Weights of a small mixture-of-experts language model, trained from scratch on English Wikipedia.
Training: a variant of Adam for the experts, 7274 steps.
Below are experts of layer 5 (counted from 0) of a mixture-of-experts language model. Rows are named router (the router's row for the expert), gate (a neuron's input weights, with its number), up (a neuron's input weights, with its number) and show model dimensions 0-255. Each number is 128 + 24 x the weight over its row's rms, rounded and kept within 0 to 255.
After each expert's rows: a language model's description of what the expert responds to. This comes from a sample of Wikipedia text that the model never trained on.

# expert 34
router [148 168 100 138 134 163 100 165 105 160 109 136 148 137 115  85 162 129 179 128 132 118 140 116 107 110 165 150 110 143 121 111 113 142 109  90 116 125 159 150 137 127 119 132 110 128 101 165 144 116 119 164 103 128 138 122 136 154 148 150 105 116 149 123 144 107  97 149 131 116  75 159 135 108  94 118 153 116 111 131 135 141 149 100 133  93 141 167 110 179 131 147  74 151 140 133 105 125 111  98  99 112 143 134 133 132 131 137 157 136  99 109 180 111  92  85 167 149  95 164  98 157 156 167 156 131 114 130 105 103 118 101 161  76 102 153 150 143 182 145  85  99 160 168 112 155 123 133  94  92 125 106 107 136 112 115 104 135  85 129 159 107  89 122 110 151 111 118 104 128  97 141 116  93 128 127 154 104  77 150 141 119 115 154 131 132 161  83 131 121 152 116 155 106 148 141 124 125 124 147 112 156 100 103 124 113 125 125 192 121 139  90 101 131 120 148  95 167 119 137 141  99  70 159 139 136 144  92  97 147 141 146 138 175 164 148 141 128 105  87 135 130 133 109 137 143 143 116 136 152 170 109 157 155 128 114]
gate0 [164 116 154 106 129 136 100 168 107 104 117 111 138 139 125 142  81 155 150 117 138 122 101 143 123  98 130 126 125 126 150 109 157 156 154 118 149 122 141 121 142 112 148 131 126 124 114 141 121  93 109 120 151 112 130  99 119 134 153 131 124 109 130  92 182 110 125 171 152 113  98 145 141 145 130 107  99 129 125 139 105 121 154 118 110 136 148 114 116 116  91 139 136 124  94 137 155  86 118  91 156 117 185  84 115 133 131 153 121 158 144 148 140 117  77 151 103 118 135 142 128 115 162  95 138 105 115 103 129  95 123 159 134  88 101 146 185 126 145  82 155 143 104 140 119 153 123 114 177 125 129 145 118 151 124 116 100 109 124 125 142 128 123 135 141 126 110 138 120 124  86 122 164 148 125 116 139 158 126 143 111 144 140 139 138 137  77 150 132 140 159 122 189 160 142 123 127  83 146 165 155 143 112  97 115 134 108 144 134 155 103  92  94 156 161 170  85 202 122 104  99 159 118 146 101 150 146 134 126  99 135 149 155 161 111 152 124 134 157 162 156 133 189 108 142 124 119 136 155 136 171 118 103 128  80 149]
up0 [126 108 150 103 107 149  93 154 135 100  86 124 110 155 127 129 100 153 117 150 166 160  89 136 132  61  93 126 141 134 120 123 172 135 105 124 151 144 182 136 125 137 115 146 138 153 124 149 111 112 109 151 110  90 134 107 107 168 160 138 148  95 129 133 148  94 169 134  99 111 142 141 168 132 135 106 124 118 117 168 142 109 134 132 118 120  69 125 111 134 150 105 135  97 130 133  87  88 118 113 149 104 133 140 128 111 145 138 124 112 152 161 114 132  89 113 131 159 133 128 135 111 114 153 154 134 148 106 107 145  66 139 142  87 120 160 140 126 111  95 141 158  92 116 109 115  78 114 134 130 140 159 155 120 160 131 107 118 136 137 105 115  84 148 145 105 123 151  95  97  99 108 167 137 105  94 127 136 132 181 107 138 133  76 131 142 137 153 109 119 125 167 164 167 150 131 138 124 164 122 179 108 108 118 110 129  94 110 189 168 116 113 104 186 137 141 112 162 126 142 122 134 128 157 138 110 177 151 143  87 121 122 133 150 155 130 142 140 127 119 148 134 147 131 161 133 143 150 135 170 151 108 149 175 101 133]
It responds to: Abstract institutional nouns

# expert 41
router [132 109 121 136 164 117 123 145 143 121 124 107 152 160 122 135 120  89 165 118 152 130 170 113 168 110 150  57  99 141 138 139 123 167 130 155 124  97 111 181 129 143 138 107 152 153  98 127 111 142 101  92 139 107 102 136 146 126 116 156 134 129  83 151 116 142 101 115 117 144 136 133 116 138 109 104  98 118 157 111 128 164 156  93 170  93 155 175 136 110 113 132 144  91 130 166 162 122 126 138 155 109 152 134 122 153 128 161 100 172 167 168 104 126 139 108 169 126  79 152  92 152 108  83 132 100 132 125 147 124 104 103 107 141 142  97 110 174 120 159 155  95 124 111 121 145 124 127 115 123 117 138 125 102 167  98 133 132 101 165 137  75 123 132 107 150 122 180 111 155 124 155 147 116 162 108  98 110 132 109 123  70 141 114 124 175 120 146 137 104  97 151 127 167 135 173 136 101 146 119 114 115 141 108 128 151  81 173 138 128 130 129 180  90 168 102 142 118 103 125 161 154 143 133 120 111 140 131 103 146 127 150 146 118 158 104 131 140 163  95  76  93 151 130 110 129 140 163 168 120  99 140 139 111 172 123]
gate0 [159 117  72 157 132 135 145 146 114 136 129 110 147 104 171 132 114  97 121 139 137 144 151 154 137 108 107 118 126 104 108  99 142 134 151 178 115 138 154 119 111 129 144 126 136 115 121 144 126 147 121  84 144 146 148 126 175  87 126 119 135 141 108 162 133  89 136  74 143 152 129 142 173 123 169 139  95 129 111 129 141 143 129  81 112 152 133 140 125 121 138 135  62  95  64 156 161  89 112 128 135  75 137 124 108 124 136 140  89  95 132 127 139 170 168 133 140 127 149 133 121 106 185  99 125 153 135 152 106 138 158 114 128  89 160 138 121 113 194 104 192 111 170 146 149 121 103 156 173 110 160 105 168 133 143 177 118 105 167 157  89  91 130 162 127 132 117 137 167 117 116 132 140  83  88 127 163 146 150 151 122 139 128 124 137 126 144 137 152 101 150 133 145 166 121 152 182 109 163 133 138 134 143 160 120  82  83 110 139  70 104 130 106 119 113 142 154 126  98 110 116 161 125 132 122 144 122 168 157 169 138 154 102 120 115 149 112 134 120 125  95 113 116 138 116 152 106 163 142  94 129 140 173 130 121 100]
up0 [128 106 124 139 121 128 114 166 122  99 156  97 178 132 106 131  97 127 152  82 158 136 122 137 148 112 133 114 138 150 148  93 121 103 178 104  93 114 133 156 110  94 161 157 117 133 145 121 140 148 129 128 118 123 121 127 125 123 115 144 162 104 131 102 142 128 144 153 127 113 122 129 133 127  82 125  85 149 165  67 118 143 148 171 162 150  96  88 126 141 110 162 135 104 149 171 147 150 150 135 158 156 176  91 116 110 162 150 150  97 105 157 133 130  98 139 105 163 163 160  98 102  64 126 132 106 117 139 131 152 159 121 149 140 153 143 169 131  78 171 135 132 136 117 112 140 117  91 107 125 125 128 127 115 110 116 126 137 139 148 110 113  95 113 121 132 125 109 108 116 112  94 106 118  84 105 128 155 118 104  98 129  77 131 150 131 154 112 144 160 107 121 116 145 155 133 110 153 135 113 111 110  63 143  92  82 150 158 131 150 150 129 178 133 127  63 143 137 110 121 148 135 179 142 156  95 114 113 135 140 106 108 130  99 137 192 147 104 119 114 125 125 112 106 123 128 140 132 113 139 126  91  93 130 160 178]
It responds to: Prepositions before noun phrases

# expert 19
router [145 113 101 108 118 127  80 132 113 131  96 101 154 146 138 131  97  89 182 132 125 103 135 104 142 142 160  93 111 148 140 151  99 160 125 131 131 133 141 119 131 109 140  80 127 143  89 148 104  85  84 100 164  91 126  87  85 107 138 166 121 142 119 138 136 150 153 133 162  94 147 119  98  96 107  89 133 105  94 137 128 129 107 149 168  97 109 160 121 111 116 152 134 129  95 113 125  95  93 109 124 156 138 135  88 132 117 129 136 100 144 125 127 111 125 113 151 154 118  92 145 164 108 130 158 161 150 102 162 123 155 119 120 138 138 116 141 160 148 166 138 107 129 128  94 142  97 146 107 114 153 167 175 163 136 133 118 141 156 176  98 119 109 150  95 163 152 116 153  89 111 130 128 121 150 121 134 124  94  90 113 115 117 142 142 148 126 102 140 143 135  99 102 128 151 170 154  97 152 142 159 119  90 104  90 123 140 152 164 143  73 153 108 135 130 152 114 115 137  88 149  84 100 140 134 122 116 109 152 150 121 118 129 119 176 175 132 145 185 154  96 100 129 133 144 134 167 144 125 173 122 148  98 107 109 109]
gate0 [134  95 132 131 139 164  89 111 140 156 108 121 135 185 151 120  69  96 127 111 127  69 140 118 105 166 127 122  98 123 151 130 116 166 117 142 174  87 141 156 127 121 143 110 157 132 137 126 125 134  93 129  86 125 155 138 145 143 123 130 167 160 128 112 138 114 159 153 139 140 147 109 119 123 128  94 181 109 153 101 156  99 119 111 142 103 122 139  90 103 145 127 149 104  81 118 103  89 136 133 172 108 150 118 116 136 143  79 136 124 148 149 105 123 168 104 184 158 143 102  97 104 131 143 122 147 144 130 147 111 121 120 105 113  88  84 113 143 118 147 162 169 119 144 108 127 113 152 102 130 109 164 114 141 172 136 100  97 114 122 133 134 158  83  84 106 172 131 161 121 128 138 127 139 117 129 124 147 134 122 133 121 142 135 142 161 103 139 125 149 166 120 170 104 120 120 126 105 116 124 168 144 148 138 104 119 104 128 116 141 132 126 169 175 125 151 131 167 112 103 127 164  93 109 162 139 112 162 155 156 121 139 143 140 130 161 128 124 131  83 116 135 165 128 152 108 140 130  85 105 146 146 153 121 171 120]
up0 [150 134 168 131 161  75  85 162  85 159 145 117 126 133 123 113 123 166  99 128  98 139 131 133 155 115 116 133 138  99 155 149 143 105 119 104 134 124  82 138 158 135 116 138 110 152 126 127 130 117 117 149 131 136 116 144 104 133 118 160 139 112 112 157 115 111 148  97 116 117 121  94  91 123 124 111 121  89 138 151 144 116 113 149  97 150 138 107 144 105 123  84 147 152 128 103 113 111 131 100  78 124  80  89 115  98  69 124 129 136 160 141  67 101 139 105 139  71 120 116 153 137 139 116 159 144  91 116 129 113 124 120  68 155 165  69 156 120 142 120 119 136  84 139 134 104 167 113 118 159 120 135 121 145  81 109 122 116 149 183 139 150 146  89 105 103 111 171  94 111 135 101 160 161 108 164  82 148 107 112 113 133 125 105  84 154 109 121 142 122  82 154 122  76 135 150 119 129 134 156 145 159 140 119 202 103 120 134 128 104 112 135 152 110 175  89 152 135  98 120 122  96  93 167 158 142 157 109 105 124 129 149 131 141 150 123 129 148 138 148 138 154 125  99  95 137 142 138  92 159 109 141 178 132 124 118]
It responds to: Head nouns after the

# expert 45
router [ 90 132 125 140 106 145 118 141 121 108 141 152 167 156 154 108 121 158 177 114 170 137 134 169 100 131 129 144 100  97 104 100 155 181 115 133 111 108 138 106 154 156  93 142 161 100 129 152 148 108 157  98 131 154  99 132 150 137 165 112 145 142 123 178 126 103 139 115 162 143 146 187 153  99 154 134 126 108 157 153 118 146 135 171 136 130 119 146 108 127  98 129  83 119  92 130 130  93 128 117 101 102 149 114 157 135 136 145 125 156 105 121 139 111 112 101 108 144  73 172 140 131 141  88 177 129 131 107 134  77 155  98 132 114  95 122 115 133 153 153 155 105 136 150 125 114  90 127 161 119 139 158 109 163  94 100  83  91 108 126 148 157 138 160 141 111 106  90 138 174 169 128 148 139 140 122 108 111  75 108 115 111 129 126 147  98 100 121 123  97 152 157 137 165  98 152 154 127 158 129  95 110 132 117 138 148 132 155 140  96 106 173 144 120 125 138 111 174  82 149 116 122 143 137 120 105 156 117 118 139 108 140 149 111 109 137 102 170 121 121  86 145 117 132 107 136 172  96 175  87 138 119 150  88  90  88]
gate0 [128 132 157 136 145 143 159  91 148 105 135 149 157 113 135 152 141 104 150 124 114 158 116 128 132 117 111 152 180 147 130 127 173 116 134 126 143 114 118 111 172 132 151 151 142  84 125 102 130 156 156 153 154 111 117  93 107 138 148 148 121 146 136 143 150 139  92 132 159  99 146 126 114 136 149 141  80  86 145 122 162 133 144 144 114 136 153 105 110 174 123 122 147 119 160 113 175 100 128 152  60 126 119  80 170 127 132 139 128 135 151 164 119 127  92 127 131 155  71 131 151 124 131 101 114 129 107 106 121 134 112 118 150 117  99 119 142  85 156 166 140  79 138 176  98 128 116 160 149 131 131 115 161 121 143 135 169 114 139 126  93 138 111 114 213 177 130 100 121 128  95 116 113 165 125  96 108 135 133  98 111 119 139 114 144 120 110 136 125 145  99 122 160 117 138 114 117 144 147 126 163 167 123 155 153  99 101 153 114 156  98 162 124  93 106 126  93 140  96 156 141 129 160 135 120 125  90 134 122 139 177 183 124 141 147 113 139 150 173 182 126 127 116 129 153 111  82 100 125  93 120 161 147 109 136 120]
up0 [115 163 156 134  88 137 143 164 107 122  95 129 141 109 117 134 131 155 131  98 158 115 123 149  89 145 113 119 100 119  92 119 155 136 144 151 112 131 158 114 156 102 115  86 117 138 142  75 181 143 107  90 127 129 116 129 128 160 148 113 163  85 119 148 165  64  89 117 137 174 113 129 116 112 144 104 127 185 153 147 103 158 108 155 174 146 114 103 134 138 130 153 171 116 100 125 165 120 108  92 152 127 127 142  79 133 164 119 141 175 119 140  72 159 107 110 121 149 117 122 127 121 153 116 100 122 114 102  81 142 152 115 161 167  65 114 123 125 118  93 173 109 114 108 135 123 159  94 135 106 131 140 124 109 130 122 133 152 115  93 121 161 151 115 128 146 153 158 140 103 133 104 116 117 121 150 122 108 139  99 172 143 136 112 139 117 122  91 152 129 134 108 115 146 132 144 110 115 146 122 117 104  96 114 167 148 156 134 152 157 124 113 141 159 141 135 108 138 115 150 115 130 109 140 135 132 108 123 158 120 125 159 124 117 124 172  86 100 110  95 112 125 105 114  80 151  99 114 116 189 133 134 121 115 130 130]
It responds to: Suffixes and first names

# expert 5
router [125 160  89 178 134 133  74 118 126 163 137 127 125 164 145  85 122 150 133  93 146 117 168 154 112 167 172 143 157 106 156 167 140 174 111 107 131 138 152 114 133 135 109 118 147 161 116 149 145  87 151 110 160 157 109 125 148 101 149 124 143 144 163 154  90 123 153 160 156 140 103 134 103 136 118 108 157  99 122  98 149 136 114 112 123 146  95 161 150 124 158 130 110 147 121 135 144  92 183 128 107 157 127 124 146 150 151 175 115 134  96  81 192  97 129 105 145 140  87 156 121 121  96 105 138 116 155 135 101 127 145 133 128 146  85 143 162 114 115 164 125 108 153 158 157 130 125 107 111 133 117 117  93 127  85 148  95 116  78 129 166 114 126 163 133 194 143 112 148 104 114 134 131 174 169 125 110 134  98 120 112  79 118 145 142 123 167 146 118 118 145  85 150 168 133 107  86  90 130 174 115 110 100 144 139 115 101 127 120 106 126 104 151  98 113 143 105 118 113 164 119  99 128 139  92 118 133  71 116 162 149 102  91 130 145 127 151 101 158 151 138 140 129 134 158 106 136 148 139 116 149 141 118 101  92 124]
gate0 [139 160  97 151 144  69 123 123 120 116 111 122  92  99 135  77 134 139 137 129 124  81 137 125 151 185 131 123 134 152 111 102 155 118 173 128 123 101 149 123 161 114 143 119 117 108 140 157  96 160  75  93 153 140  97 122 164 139 116  95 172 129 142 148 113 148 148 139 139 113 118 129  86 142 153 135 152 118 157 167 130 140 109 148 151 109 154 155 119 128 158 134 137  69 124 131  94  98 149  62 166 115 113  99 125 107 105 177 133 153 152 118 100 131 113 148  99 135  98 150 136  93 109 161 130 186 157  93 106 124 161 106 114 159 140  90 136 101 114  93 154 151 145 146  78 146 113 132 120 122 143 115 137 109 157 116 121 136 151 130  95 120  97 132 112 116 138 144 123 137 114 190 137 149 124 141 120 127 102 147 144 115 124 141  93 134 129 125 179 113 156 145 126 129 104 125 131 145 107 104 143 172 140 145 159 152  87 143  98 118 134 134 115 144 142 106 112 120 132 139 152  60 104 101  97 129 154 127 155  76 113  99 121  91 149 157 137 133 141 136 133 104 131 173  86 128 145 120 148 145 117  98 139 129 106 141]
up0 [152 155 104 155 119 114 119 182 106 137 120 108 106 117 138  88 128 120 124 111 164 128 162 136 109 125 118 120 175 106 110  86 117 118 184 139 120  80 149 156 129 142  93  95 142 105 146 134 137 115 104 157 127 139 146  76 121 117  91 122 130 102 142 119 131 126 129  93 129 141  83 166  96 114 119 148 162 142 118 187  93 127 125  77 101 110 151 176 116 142 124 122 168 101 115 119 150 111 141 107 143 149  93 147 171 113 114 149 142 100 111 107 171 103 165  99 179 154  98 131 151 133 115 114  75 180 128 163  89 158 132 135 129 119 134  79 144 128 142 166 116 199 135 133 139 169 135 150 104  89 104 129  89 148 150 128  82 151 114 136 172 115  78 136 127 113 111 137 117 112 107 147 145 128  96 145 151 159 162 149 110 128  92 145  95 134 154 136 125 127 118 148 124 133 106 113 115 129 101 133  96 160 126 124 199 171  99 135 126 123 110 125 134  96 107 117  80 143 153  98 155 122 119 123 124 183 155 111 144 142 142  90 114 128 168 168 101 161 121  87 145 127 123 120 127 124  92 144 119 105 146 130 136 160 129 153]
It responds to: Heading closers, proper-name ends

# expert 27
router [127 172 117 165 146  85 131 130 146  91 139 105 133 134  95 109 129 130 146 123 161  72 160 162 155 166 153  83 145 156 118 147 129 164 141 147 161 152 132 111  98 131 148 127 120 143 111 145  99  98  75 135 117 122 122 127 100  94 161 102 122 127 157 166 165  94 158 148 156 128 145 109 129 108 113 114 119  98 116 135 117 126 152 159 129 129 165 164 132 141 144 143 122 104  93 148 118 160 149 146 108 115 155 152 109 145 120 150 114 113 110 140 140  88  98 166  89 158 132 162 133 158  88 165 168 113 144 164 122  85 130 108 160 147 124 121 144 126 188  95 120 123 112 171 150 119 140  92 118 101 107 124 200 150 123  84 121 130 129 180  88 149 111 170 156 170 128 107 151  92  96 115 147 130  94 157 130 142 139 143 109 129 121 130 139 155  98  98 112 134 184 133 167 132 114 103 159 156 151 149 126 122 123 142 112 149 107 148 121 141  92 165 158 162 148 146 120 155 135 159 150 103 101 129 104  95 151  85 149 113 119 101 127  94 165 141 172 126 131  94  59 134 125 104 106 124 123 160 104 123 106 158 120  83 152 137]
gate0 [175 140 144 173 139 111  74 116 105  95 113  84 110 158 138 140 133 108 155  71 113 163 117 126 115 153  76 105 122 133 111 154 140 133 148 119 141 155 146 133 173 160 148 112 145 144 101  84 134  76 157  82 128  93 164  76 133 131 175 147 134 134 110 193 125 143 160 142 127 106 140 145 116 118 110 150 137 128 136 143  91 128 160  72 124 132 166 106 125 130 151 155 116 154 108 118 111 130 135 122  86 131 112 116 108 122 146  99 134 112  99 139  91 138 166 160 139 126 170 137 131 146 134  83 140 142 103 153 124 120 128 114 164 140  83 135 134 148 149 123 131 147 109 107 105 123 164 153 145 122 156 133 106 143 158  84 128 131 109 163  86 137 137  95 136 142 178 114 169 112 133 121 138 131 126 147 138 127 138 123  99  84 135 113 136 156 116 147 139 114 103 143 146 153 144 106 147 162 131 153 142 107  81 126 105 123 119 115 126 111 116 137 126 173 128 149 132 142 133 106 162 144 144 144 154 167 122 161 154 132 193 135 101 162  88 174 139 100 188  99 154 143 157 148 146 158 132 180  92 152 136 119 156 124 140  81]
up0 [120 137 157 125 106 121 146 116 149 113 109 122 153  98 132 125 119 125 158 111 139 162 147 120 139 178 134 126 133 176 135  82 170 136 144 156 171 120 116 115 158 134 168 172 156 142  85 169 162 112 126 113 120 130 121  95 119 140 113 116 165 138 117 140 130 148 137  88 157 128 108  74 109 112 154 103 110 144 118 154 152 102 137 173 125 148 149 107 105 124  68 189 128 160 122 128 177 124 148 111 138 123 157 121 144 152 124 101 130 125 106 142 135 187 109 157 112 142  80 154 115 112 117 110 138 129 113 105 144 127 105 134 100 110 111 132 131  85 126 135 143 118 132 131 118 135 129  90 118 156 134 116 150 110 162 135 195 127 130 117 145 163 140 128 114 117 149 108 108 127 102 120  97 167 126 149 113 116 118 139 100 151 100 147 108 101 127 147 163 106 132  86 149  87  76 170  79 130 104 124  97  96 131 166 127 119 135 123 151 120 140 131 148 133 117 104 171 126 132 148 123 121 164 198 113 127 101 153 135 126 152 156 142 132 135 136 130 102 120 132 153 102 105  81 114 120 110  98 136 110 133 126 135 119 158 130]
It responds to: Hedging and qualifier words

# expert 37
router [151 126 139 102 110  92 142  96 129 144 128  99 104 159 116  97 146 102 136 142 159  84 107 169 115  83 124 124 127 113 142  80 167 198 142 172 147 163 167 155 102 120 122 145 134 116  87 137  72 127  93  77 159 131 130 148 111 115 165 115 112 153 137 109 139 121  98 161  99  93 124 129 109 154 143 129 147  88 146 108 142 113 103 146 152 107 132 139 161 132 155 116 138 170 137 151 193 108  99  88 131 159 173 138 140 147 127 126 134 115 142 132 148  98  99  93 138 167 100 157 109 140 123 126 103 157  97 127 152 140 142 116 116 148 103 134 128 145 148 181 121 141 161 102 115  94 165 131 159 165 113 134 176  99  98 141 134 114 129 163 140 169 117  95 101 183 137 132 125 138 161 149 108 136 164 114  93 131  95  97 109 133 156 141 142 129 173 112 117 153 110 121 140 141 132 169 137 122 142 115 164 127  95 102  99 125 125 169 117 160 133 115 125 121 162 121  89 142 162 123 105 119 140 171 136  95 120 109 138 173 140 139 128 147 142 159  87 140 165 133  75 115 142 115 134 123 145  89 119 158 110  90 154 130 128  83]
gate0 [109 112 137 144 136 119 113 110 102 156 135 165 155 111 122 167 134  68 105 147 126 124 142 134 129 121 171 186 110 157 137 128 133 129 154 195  81 132 129 130 103 153 170 114 142 152  82 112 145 126  95  91 121 151 118 130 136 128 119 115 117 145  83 103 121 116 109 139 118 118 153 160  87 134 114 110  85 145 128  96 149 142  93 148 131 103 126 130 156 120 160 145 106 102 114 113 148 113 140 152 156 115 159 127 159 105 163  95 144 134 145  94 101 121 107 121 184 165 126 147 119 123 149 150 119 145 162 157 134 144 115 129 135 163  74  82 137 120 105 129 129 125 127 128  99 137 128 145 143 114 123 144 157 131 136 130 137 113 127 134 133 143 152 109 129 166 105 103 177 158 165 163 145  98 113 178  86 128 131 105 134 106 113 143 134 103  88 126 132 176 177 152 146 128 179 121 117 119 146 125  78 183 144 159 128 147 139 109 150 140  94 122 169 141 148 130 135 171 103  83 143 138 119 104 159 139 151  89 194 125 142 173 136 106 119 134 163 126 138 140 120 124 131 170 102 105 102 130 109 137 107 121 143  90 107 110]
up0 [119 125 144  89 132 151 128 116 152 168 117 149 123 156 107 157 121 106  98 131 139 116  93 106 102 113 114 157 119 157  82 131 164 132 137 144 139 132 124 127 105 182 106 122 174 123 124 132 113 120 146 163 130 106 111 156 182 158 119 106 113 131 119 118 118 106 119 126  91 124 142 119 120 122  97 123 150 115 162 109 159 163  85 174 144 110 120 111 164 101 135  97 102 106 157  76 121 157 169 161 151 127 158 134 109 110 134 126 107  95 180  73 121  75 162 105 141 126 155 120 108 118 131 165 113 131 165 154 174 145 134 181 198 149  98 141 144 116 139 109  99 102 134 107 104 153 120 161 153 157 126  79 145 109 139 134 166 151 104 134  97 157 109  82 167 160 138 139 137 134 165 129 124 135 117 122  88  88 106 122 129 142  80 109 103 120 146 153 130 171  91 137 107 106 174 137 118  75 120 116 129 101 125 134 147 120 151 133  93 150 160  77 107 120 135 171 107 113 101 131 142 127  66  93 103 132 124 126 171  91 149  93 116 115 184 134 138 108 155 139 105 127 172 145  93 167 116 155 117 110 137 131  97  86 121  94]
It responds to: Music and football tables

# expert 4
router [109 183 150 139 157  99 102 144 152 141 107 118 157 157 114  82 133 176 149 108 120 123 108 133  89 120 107  69 160 112  99 147 143 143 140 108 124 130 146 154 126  88 148 117 157 146 104 175 138  87 109 154 165 110 101 156 133 151 142 134 135 156  94 155 123 159 173 157 162 149  76 177  91 139 134  92  83 128 157 140 122 141 103 121 122 102 148 107 136 155 129 130 114 154 124 120 161 126 113 134 114 169 163 101 104 128 166 143 137 145  97 132 167 131 129 138 138 144 133 145 122 185  92 123 171 110 124 100 113  88 149 108 129  77 143 138 118 117 120 115 120 110 130 113 143 168 158 125 116 136 149 117 147 173 140 141 135 142 156 161 119  65 117 147  92 107 169 136 128 121 128 152 124 174 100 140 173 105 155 162 155  93 129  75 120 162 153  92  95 134 121  95 161 139 102 125 118 110  78 126 151 149 115 108 168 159 143 114 109 111  99 103 147 158 113 130 138 126  97 151 116  90 110 152 128 159 144 142 123 131 162  93  93 128 163 157  90 142 124 102 102 105 150 109 168 152 138 109  96 132 128 120 136 136 146 107]
gate0 [142 152 135 114 181  98 145 127 131 130 100 147 101 148  97  94 131  90 183 101 146 103 148 145 139 108 163 118 145 128 145 141 126 160 154  91 115 113 123 164 189 138  93 157 141 150 149 119 116 146 161 131 113 114  85 104  87 105 128  92 112 131 108  94 101 132 110 110 149 103 108  97 140  96 148 129 113 115 148 107 117 129 125 141 117 129 114 131 125 138 129 150 153 122 142  98  75 146 105 105 123 140 133  84 101 145 160 164 100 155 137 117 124 118 107 103 136 148 123 127 113 120  97 131 142 106 108 147 132 126 120 126 152 119 133 166 134 127 100  91  90 138 181 128 116 148 138 163 105  84 118 138 161 200 138 114 154 158 162 133 133  71 132 135 108  96 165 115 132 138 142 105 101 103 114 115 160 145 138 129 172 123 123 111  81 149 132 101  82 141 108 133  99 101 105 141 137 117 124 118 100 136 115 104 155 123 130 145 139 106 186 122 131 130 165 112  99 146  97 138 153 106 166 112  89 126 153  81 123 168 141 118  99 138 133  95 168  77 141 136 127 122 125 131 109 105 164 164 109 103 142  82 106 132 111 173]
up0 [164 150 135 140 147 104 103 180 164 135 133 115 102 120 137  73 159 109 119 111 153 156 211 137 135 155 121 138  92 127 133 142 155 135 124 149  83 144 105 156 150 133  76 150 177  93 121 109 143 162 145 115 121 189 174 132 130 118 127 172 125 117 126 113  91 149 118 172 120 116 164 128 125 112 146 132 137 154  97 142 134 109 107  88 128 149  86 163 125 121 186  80 152 124  96 104 163 169 137  87 158 170 109 112 157 149 144 152 134 103 104 132 104 172 112 159 130 133 149 112 132 165 111  98 119 134 122 164  91 119 133 155 163 140 122 124  89 135 125 117 176 120 117 118 137 105 131  99 147 144 150 121  92 147  83 114 126 117 115 145 140 156 146 135 140 138 128 143 133 114 147 145  96 103 105 123 135  89 109 125 142 118 162 131 147  96 126 122 112  87 124 134 158 137 103 163 132 187 127 159 176 118 117 104 141 118 118 161 132 139 105 181 113 114 108 110 131 103 123 143 144  84 149  92 107 151 152 104 120 162 138  87 151 128  90  96 149 126 139 149 100  84 115 112 119 131 145 135  99 126  83 138 101 116  98 120]
It responds to: Pronouns and relative words

# expert 10
router [156 121  98 132 171 159 122 169 126 161 148 148 158 108 109 108 128  89 144 115 142  88 145 157 142 115 118 145 124 143  92  96 122 178 103 151 157 170 165 124 111 156  96 108 101 122 136 155  57 148 127 100 158  96  94 154 167 112 152 122 108 130 107 121 142 116  82 142 104 154 144 116 145 124 138 158 118 113 157 154  85 126 101 166 149 152 132 144 129 158 139 161 143 115 127 140  95  98  94 100 119 126 180 125 154 149 164 190 181 129 149  96 124 106 133 105 157 137  90 121 151 146  77 116 163  97 114  88 106 134 140 101 117 128 106 144 154 160 142 134  91 115 185 143 133 151 111 125 110  82 129 133 148 137 100 132 124 106  77 115 127 141  93 157 113 126 151 138 141 146 138 158  99 165 123 101 123 157 112 159 126 110 150 130 115 105 169 107  93 148 149 115 113 128  98 102 159 125  94 169 146 111 107 129 147 102 129 124 126 153 126 145 111 124 149 125 139 103 127 162 122 113 100 177 109 117 118  88 131 159 143 121  95 149 127 131 123  94 173  99 133  97 146 121  99 150 161 127 125 148  92 119 125 143  96 139]
gate0 [135 128 163 126 154  86 137 107  99 143 143 127 100 107 155  89 111 101 116 111 187 132  92 120 115 129 121 153 118 128  77  87 119 153 115 118 148 100 121 138 106 125 122 148 152 137 111  94  94 117 140 146 171 114 126  94 120 144  96 110 125 161 153 112 173  96 101 121 151 121 114 123 143 141 148 114 123 128 117 114 132 118 130 147 149 155 124  91 132 126 123 126  93 102 101 163 139 161 151 103 148 140 121 115  99 126 141 144 148 164 123 149 163 117 112 118 113 193 120 138 121 139 129 117 182 117 128 160 131 127 118 148 133 159 132 101 127 112 112 119  92 179 123 159 113 116 117 138 160 107 106 118 155 103 124 108 134 129 160 136 119 160  97 131 116 128 138  94  94 140 112 159  79 151 107 150 128 137 112 121 129 116 107 144 194 109 115 123  88 108 134 102 104 113  98 159 111 159 135  85 128 101 132 118 143 111 121 158 119 165 156 159 134  85  92  97 142 133 108 153  77 161 100 159 142 131 103  91 123 118 145 157 142  79  86 107 108 113 149 104 112 103 129 112  93 122 145 148 155 144 114  99 176 155 172 106]
up0 [117  82 109 130 126  91  90 122 135 125 139 116 117 147 154 148 140 114 135 160 138 150  85 172  98 176 152 148 119 111 128 142 113 125 140 111 148 158 150 132 124 123 134 157 103 137 187 126 111 117 154 128 130 128 121 140 135 144 154  57 119 139 126 106 137 135 145 137  88  94 173  85 121 121 120 143 177 147 162  83 127 120 141 146 116 127 138  73 112 105 182 118 129 162 118 152  99 119 133 113 121 108 157 156 125 111 110  86 113 165 147 136 145 155 117 136 116 123 170 146 120 118 118  98 130 146 136 187 141 108 147 135 129 153 133 131 147 148 117 144 152 127 115 118  87 166 108 159 113 127 139  83 120 137 153  96 117 196 133 101 112 131 121 111  95  97 152 127  96 175 147 149 121 153 159 168 173 140 108 101  96 143 135 125 114 111 176  97 159 124 156 145 139 121 130  97 123 141 118  85 131 121 101 157 123 116 145 101 150  79 162 152 127 160 105 116 110  69 152 131  92 119 128 138 117 152 144 109 166 111  89  97 112 103 122 124 140 128 167  78 195 124  92 138 114 131 113  93 148 114 118 122 115  94 135 124]
It responds to: Statistics and descriptive nouns